Weights of a small mixture-of-experts language model, trained from scratch on English Wikipedia: a softmax router, 6113 steps.
Below are experts of layer 6 (counted from 0) of a mixture-of-experts language model. Rows are named router (the router's row for the expert), gate (a neuron's input weights, with its number), up (a neuron's input weights, with its number), down (a neuron's output weights, with its number) and show model dimensions 0-159. Each number is 500 + 50 x the weight over its row's rms, rounded and kept within 0 to 999. Numbers have three digits each.
After each expert's rows: a language model's description of what the expert responds to. This comes from a sample of Wikipedia text that the model never trained on.

# expert 51
router:554463527514521510583482553500503512540463586523525453563509462553536430562452464445421575465464516535537575583546562558483558510434513452516452469521453527384500464524441452506486520585586495461524575497550531464526591398447480422450455583460455544535436460453533525462463525562558505420455512450531520643492516425593494591539459512462480491564457437550561448445444511465543432584446461567572499585392531432467506467538462499549537500498552506530462487495489508552403542448472539
gate2:455534423511503534466484564494518565474460584518610521574555494547524448406618529478448443547548428518400485523589525486519521519523499558441467481539562568413448533490429569453552475478518544424518440465449483520571527506431528431490543527551501580517432535564604520540522452527438562447483550524451514547581407485531375565458476523488486519519442539543610600597488543528505470574566559478449492526504400478484452538467507552553513507565445468546495559524496482516468474561557450
up2:518583621533512458528496495437416467560498431579383471442530417439485535549430423494540483521522552550574441449452484409485409493555481501565512508446431463537579429543616503527460525440415462542514518485544481459539507492526527572570499508507498427424578520536426469508477546478553461622487428507524443440467502538480576442531616502524531468523535455495429421454568487514454580451416420486515536476563541554563626519544494509518531473498536522520464452495517466492544530484501555
down2:458509437486448467442469548405436462510543598467553479522475513482498511527517453429538565492452478574489516620467587450485502496563419492518471372452502474460582446520442487485558453434479466518504510559551600395492509546514576514566464402595427491525524496435533488523461515454500450576491528483569461491464366524539558448503487501515565447610420459525452489578595532517444542500470427479488537520531514491493562541391525430500428560535574481473423513450599541496522470533511526
What it handles: Consonant word endings

# expert 29
router:370483385431597504551425493448525547572418578510502552538492484514499447488575453387460516447499480497470519486521601550540495440480466578536496606550469418420524533474513507479486548534545493413557525455436473503503506449481475426481476407520432433510584485463566574516488486447534488425466458461540528431417483402515520527489486490473473510609548461527604545492544508491439494526554483503431595453560504501499467546521568554518490577613497494518484413473501437573414496483502442
gate2:438494489482531550487554434660505539547500558555496432534533518489467451421535521498456483519479567449564510527580528482456483461498430503449422398466523546480464507516532591460544536572495457562567503566512468565541495476474485494507522398584504584415492438492538466462511568531472444592580464528606510546595484523518501531445446441549553407457587422460552452464490450517537528462374519484487459532465441576561480534432469396502550547570461497487560537537390455470501449508473504
up2:423533498476514543452585442629529580538504530504520470486540539477505430449551556472452545519455592444524522537580524516497519428509424518481426425460535520466475519532520557431484509552524466572604498541546444558548473467472480505503509407560473582447502494447514486449509514498447438587612496515592518539587487520539460528434468408553566436486599452477505480421492418510532517432392494522580473472436479604540461517463475382509593552516492489522535506487374419469501481535463511
down2:560516486443504451536584517485490550548466498539589444563512405488605393486585512486470419555410478457412555518563504513522532547519455521430421560457538516533601536521578443452462612534599471436532474495579546511495516416435533422451440455495466456442495560505479447479454592531391516507533513511517631460459472513596505497587476532474437538627544468491501489533404577466521533497478553521523510403500488538472519527504592435499501500511522513557513513537467515476506495477567516
What it handles: Articles and region modifiers

# expert 31
router:424558439564548522554434545539508603425469584528606485465607375440556469486523541507489545490491464461463561547554514491514500503514530524449477523433453453543502455508389524567478481481563450458462427509486437568463435579523524498420612506565425438501403451515536494497501501418506401511554447503507499446537523491606524514456484495481545434563545494500441517424593412514477509495496460542534522502532548508524452485527501539501477529510529531493454552376440569512456596622474574
gate0:508451466521509540527513502639535499493638434536507500407551440492520458459577450499569494420430507472492524495494518527529533539488569479610479469479569551533543444538397573539470461482514473536488513459480545554449467497482556362428579523554425517535523413481492483478510524409539424514457506451525553507416535466533477505517580488529460580527542501446423452566523456499456506493512514486396590581495480513446515535546445545494469362530545424563431608423537495512513531562516444
up0:570527498409546588492403450426503471624442478462455470648440538523538468606507520515445513488548488500467503504505493403505472550543490482608433457555483507506521462427503404508498570456549452503507435551530517613493408565532501534496455498499579469531436486568558497438546540515554494435513608508458545437595489555446551461489599505580553507525488567501529477477573526428498537436534481489471602604550504522525482551522527558483513530432473500453473555491543555468555417530468472
down0:465543469501503605524527512478528484403512465627596551528393479433460544508474469439447453503537505464572483486411495571467540413462420523478485494526522593466451509484542503568459542468550438532518555504448435505477531493512472565551487437499522524404519411506461559523556456500528455582614482404472551505498583435436460447487474508579557432522410454442484476479542479549535494429557378569543492491429591486385517468549532468439549488488473464547441507511516408503443561486536465
What it handles: Place and nationality endings

# expert 58
router:474420553530515413576543462544387471488486459508526539513497500547578449442452409536434536510585559389508525493560486550377524493507536422507463569499535467439531465440498477526492499577489488575462527449492582543528491519586439448436418504483518547473590539520565547446570531456411421596493447496601465425468559543587464503565480456547465532447478558537506438549480463422617441532464467589563487510539549518435465475490570497573453492548431506452557516449488502500513524494538481
gate0:463575497446531455436448423480478520482436436525461613583492426483514509470474414426482415507553513506492506459470590540404477537452426445459441498525521523554470449437554471503555519405495434467585400508563540472428435507526426475453455479537448463494419511499456604435553566467501404501479490422528521471535573526531506513605493496524538519561514525445612536545484388472451476513508481429487575464534470428482499458474580478536533569600529451620462473542512451481467515512437485
up0:457479478499530565482609474494528499469555589462503526394446594540427507520492512544537504489473420487518511495510408492546510476574589521507513516453463505568491527494465499465495502538477552565500545461566408557473489513470562539469524521418584483460547497517518461636504430498478533489498553631480442430484387555438527451381505527521485441460513474509406528471531554534578508572503550510476408460588464467579512534515440541374484450473486495383510576467447518482587491509613463
down0:601525532546524506446526438501527420463505534483602548564436548533491522553426571453468560413478486507485512464506448474512569508423480458460572530530447533517406492417445486496517433529368441515550453521468558556466484512570465462487476543469634504525560383509425424553591454430450498492494464486543454507425490493519539457557469431470424558456625532541538521522520395522439544413540536508387474513511466497543516481488440509419460549470469452525494431480583512490574451454470477
What it handles: Closing parentheses in discographies

# expert 26
router:512565555473472505598484575480444525566479483536532438434548486468505527450512544483516506478500456490528539472541492475467495532579424403491377446413472446506508519453441496596557450465479509492436426444484531550528451504523533477449530468563460620488545621481563475460426519423471585495487423470507519498434494546575460599604446470485523455537434550485516584581521512406554495617493524487594502514531422566540442494449510416467483494483426467550436493470509542574427450548416482
gate0:415575517572507527486470519511559481516476512536618429535576532456468596546465497497555424492472496499534467570508473485524472464579456379459490511550629432515495508545450489567465444397501536486422554454523471568495487467513561462450522439528475536510480557458477517537504468468520628398506464524415469478502481514500466560604540567563571510509435494401470567445417449467527524590532559500517463560473499430471424418586452555549461514498516492514421389481505480592469425496515524
up0:579538447477423387494480453386538405520422493483463507503611505494459543522469502498448549470471461457470565433504475506394536594559476446447495500359550613420540457463501445453521478536593433507502447492418507467475519520486538522509511507496519463542398561503508522503498608540439617561469543473490448491589482493496554529446438505508508494501551594498425542569479531521510534486522482425331449520468512535510494544516441501445550483489411498447533516412488476505554481551473462
down0:523473496483574492437516423579522502406573588434524496456515505497547480464511615380534471490490468477504408544489450497522508498491494482490511508492481587500506527498435466496625492482517454536529506455525469450498485610502458478588449483482527624482434455480493519486521460548418520522468455547475462486587598505459587434459478468471550469404501415425531509482536503483476544429555433524474465446495497582494508485439461552468667500466433569618617560504567507485486554565494424
What it handles: Decade digits and nouns

# expert 30
router:520573449433421533514568524479506415504516492559411512535521464459541399446600491444526535467542472447505513568562548499470572481575497515484563533568541559542526405564447461566443481552415488524496482440503563467596515527437523453403473549558519541521433546464380502387495502559561492560541492415544399584529414495562498528537514527525534498529432547538528510503584527438455513442561459502553443485507519484468535399544488496527465505583508511480467508402434602457496488459435566
gate0:519596537440509426516550494500488427544417541461508393431542517495461468461496588510449532517505406497436533513550547592563463434470481489463453514535478506462554532475465465366494503463521537431517475471490506417478531532450392524501457531504421589469503476493407468436545524560570460527492559530410549584501509478524524484476389440448420582508493528504493439514476498446423446456557463484534540517519518664511533438494484430533518592463487421415479561535444494445542557448404522
up0:575418504526485664406469506482488572530604442445449518598517517512471533522594465516498519432526502525461412491469494487418517493451531540620579448479538500515484489489535537459526528494502489643470587555409529550467526507438550518604514473532537425474547477503535561537431487433450548377539518552498483544485476563471484484520591446451469403469452514449600532507553488519566540574517537460416491468449481483459575508473512568437539484521508505541465451514532438416555528504545552
down0:514460525487612472551459534483458613483577526542516527520586483412578516542562507471514491509443501590589552516511347488572510517506519391536511535487498436501455526442494412474500429496546596480487470539429520548407470508541471519565521425502532467554472510521507471503584427563489435540469497526441484582533549439488539463414470485544522452475515516467499471599461413497490410456584579518522520449536545461541545574409571485523571522558429562564542482515582451539487510402478449
What it handles: Word endings and score ranges

# expert 33
router:426548522481481489482433540486542394525546485553549491545602459456572496541516538446485456437493550499478415552476537489528439570557525476494577472494491467441553419649465517478569570451592528544504428551489514520593532437515608492518426425492567476493385645499527559523478498495483455413536467532524519523478477450534456501531536511432434523570519535478482479457537520473467608486542466520528471574528533414433449511550554595469523450504605483451417446453493514447575453518540484
gate2:480456450554408526460546579481566518418493537602535464524519497501477378516466492478522523639409528503406406429463581469572494491522411476489509461407523449408454546499495493533534534452432444437615484442522513537497423488514458476449533537525515560574452465506482564449516489566474495398569520479512536500621541472483566511454506589442486461540528545427470459465571559459532627505527441528509504526559450507525482571518521402527548549471419546501499446491542511472554475501459464
up2:444468425497478484449453566498602546421558521551584467515526522484532438530534493499562535598455522452457432411463554483583523530504398436506475427431517435427429468508538491519488513452417427393568494478513485500475455457533478445488477535535540579588452408532487560427518440590436523456600542519503514530625483485544520559416490532467498504537566546469507453444574452502579578514520540568504441522506493482573453561532497476491556457412407584450478432437491550499522471553507483
down2:514481612514530446529454493460494555582509563456418466525458481492635600436559487511467507458475550447515563440545417494412526475430479534481498493523510548538490541417514459525461497579543524441506475539468476444535464559441588493466489557580547472524450564502551473472410523385478508413411489496604450439549400556586513638520430380532529470529499519534438544508511460478548513484439503459527428516474486481472478527562596510507467467520507451522527561512479582481445492550515608
What it handles: Articles and prepositions

# expert 21
router:569517547506451482511515500575476467474410563449587532463506501520604557559479588558429513404462408511546530526510477545457517454511484545464449451475410533504521471459383526494514443515573486522473458611520507461555485592542520494528586501447454572580480516544514466483424466514390527538434551578516585521443507551565447550431448446478452493541534420559423471429510554414523414558469543497472464536541547479538434404569535469506554580518439561538579526507503539427543508514478549
gate2:466519467556544468471505471473487546543451454424579543548577504516464624527471487482517513523431451450418517557454533462483481510520500548528499563503503434522413492491464548485578500456510532568506651531532451509452543516492588469566425538533462503580456520630470470504523403509546433540527565481500461472536457431433434522437466421519409593403527494477418504579490453503544531461432546483415538410528495514601485477346502506395512475482438548519455555437498443510498500507507505
up2:510490488573515547538508464451499532543464518413556493462662476470500555543501465568525462533434458457443547591481491437431555507480509510468443566498499462453457489515524571556563478458506532562424590505520460535491490553443613436578432549562460563569496515572521442520468434495522444599451487513460477458549415434553414534404429451530448577475624501498401525517509480498583518493432557511422522501527549482574458475424501504442479471502403519556575541467462456515486478552579481
down2:542525500523513533416451486422556471513452458431510510544353412476505499443499514540473568551522476543551554580478472467450447450598465547492526594452511489488495462400579503467550463473510468468541636523616551550532404427586502440506431557507446538509447374481560467526435451476509510474404512571592457469465526406454554393524453460496532508593440416495511511471572530569490525512506503513484464565449553470572494531510516503541477529480554473467527446581489515520484454548487462
What it handles: Final-syllable word pieces

# expert 13
router:559521458457492530514466423553556471415523535595505487604464434448453498522501579500456510495500494423511507540444382532468463526473497505446574564451534470536499463459551523545430545570411438484476457487550421492504435444492543597512560525525438503456506587489538466446468492491453412551602487576516487489493449475550480517417487468520442499561571559468571596520608434596535512518480519497504574547535531470587551580508448465504493479528413416448378508433426477537433477446476431
gate1:507515467504414432593469481560491561527499552383650488548517478462438535443565520550464457550476486482494510578475431542578520537590585499468393515500490544501457502562486484479585550474492453454545489519508514542505466553517556502486556508525511488464601516542511517492511560478412424521493512564513391457554474512554515518416560480456540470444528504508468497535522477538514590528496604545543431547503512622437395493470430473553431516518511497417525361433545600534508475518456593
up1:472583583500480530453467470494497461381554451430444532473571547478479506518512474589493530500532448522564458559424488454470477526383611496439405416559444515551486521503458623540455561422426533526525519501412460470557479531467510455451577432530487571576420551482518585441433532552545466546441507474412448561430540554486447494530495514494485458447561543553516558531486526529493545486547417394512450434590561511495539446529511545525556566449549485560535531528444452457460499568539530
down1:519540514516532587563548485491506521552475481498423520512470539431556512500404516549451488445387404415513526511449433487596476502494425579447499562485576532470513537509520553528557428441419483465526474538499623601449415533447469434409374473467527495513403609484498500493457525553493492536477472508495489588572450470436510493473482394555458597497522497384479426487513490456522424490489531522490611434544438515537564455499506461439470429433542581475498516483538453494457459499505520
What it handles: Pieces of proper names

# expert 17
router:539535461415543543469484554427502415519445553537490490487533423470603522490548530571459425521572586437558510571509467469473447517487501540449535506547464456474522424551529535558427519587456380454502463555514475399475544451472516479480422510530476521436455455578544513446606415526505431504591460414422531411558487557527489515449522440509499506517518529546484400500603445481482570511556481578460516514508515388558487556542571515474439531445529541430444501539579486448526599545489555
gate0:532496446425453494509534504523464538573519537526561564502579545499512566532560509588429513545535466498560639537462595373546527539474560521441616492520497474472422514522484470531458437506435470500549532484530415462502465541502529390481484563483533513478530526417534486445563456531507490522589481550470493530468523418573559467429577464430474405495585600501446528483509459497525539501494452507416521463593618453530507569562532518473494490509515625453494543563510528409431561463569525
up0:439529572545552512464585524379479500438503497521508462526471453500481526500425496441452476590533457465472468528562554505470480546438461483537512562493541550397453522494464399448464641447621513582419439506446513622430486498433478506595479540496527477520452518554512513530465546499455557532491511529485541504446418433464444510469460567493456567496453540513568475443468463575477523499500528505610560524526377514453405557513531440457519410612526464489489551467492605500527415510518490
down0:583506472491538505450502400403527506445553519562470525488570542474517437519567448536442577514484422564584417480519419569459489398494502526478516503496449551522493544527479596475462418471517398494492530526504489489434527539566414398485509473511550415454480614573503465428519531464517505526493561398454474462539508579495406413498611400498503461525466523476540471443490565488471564455506474509560473556492497544528495555644496385548474452519485512568546426510496457493486427559503457
What it handles: Table abbreviation letters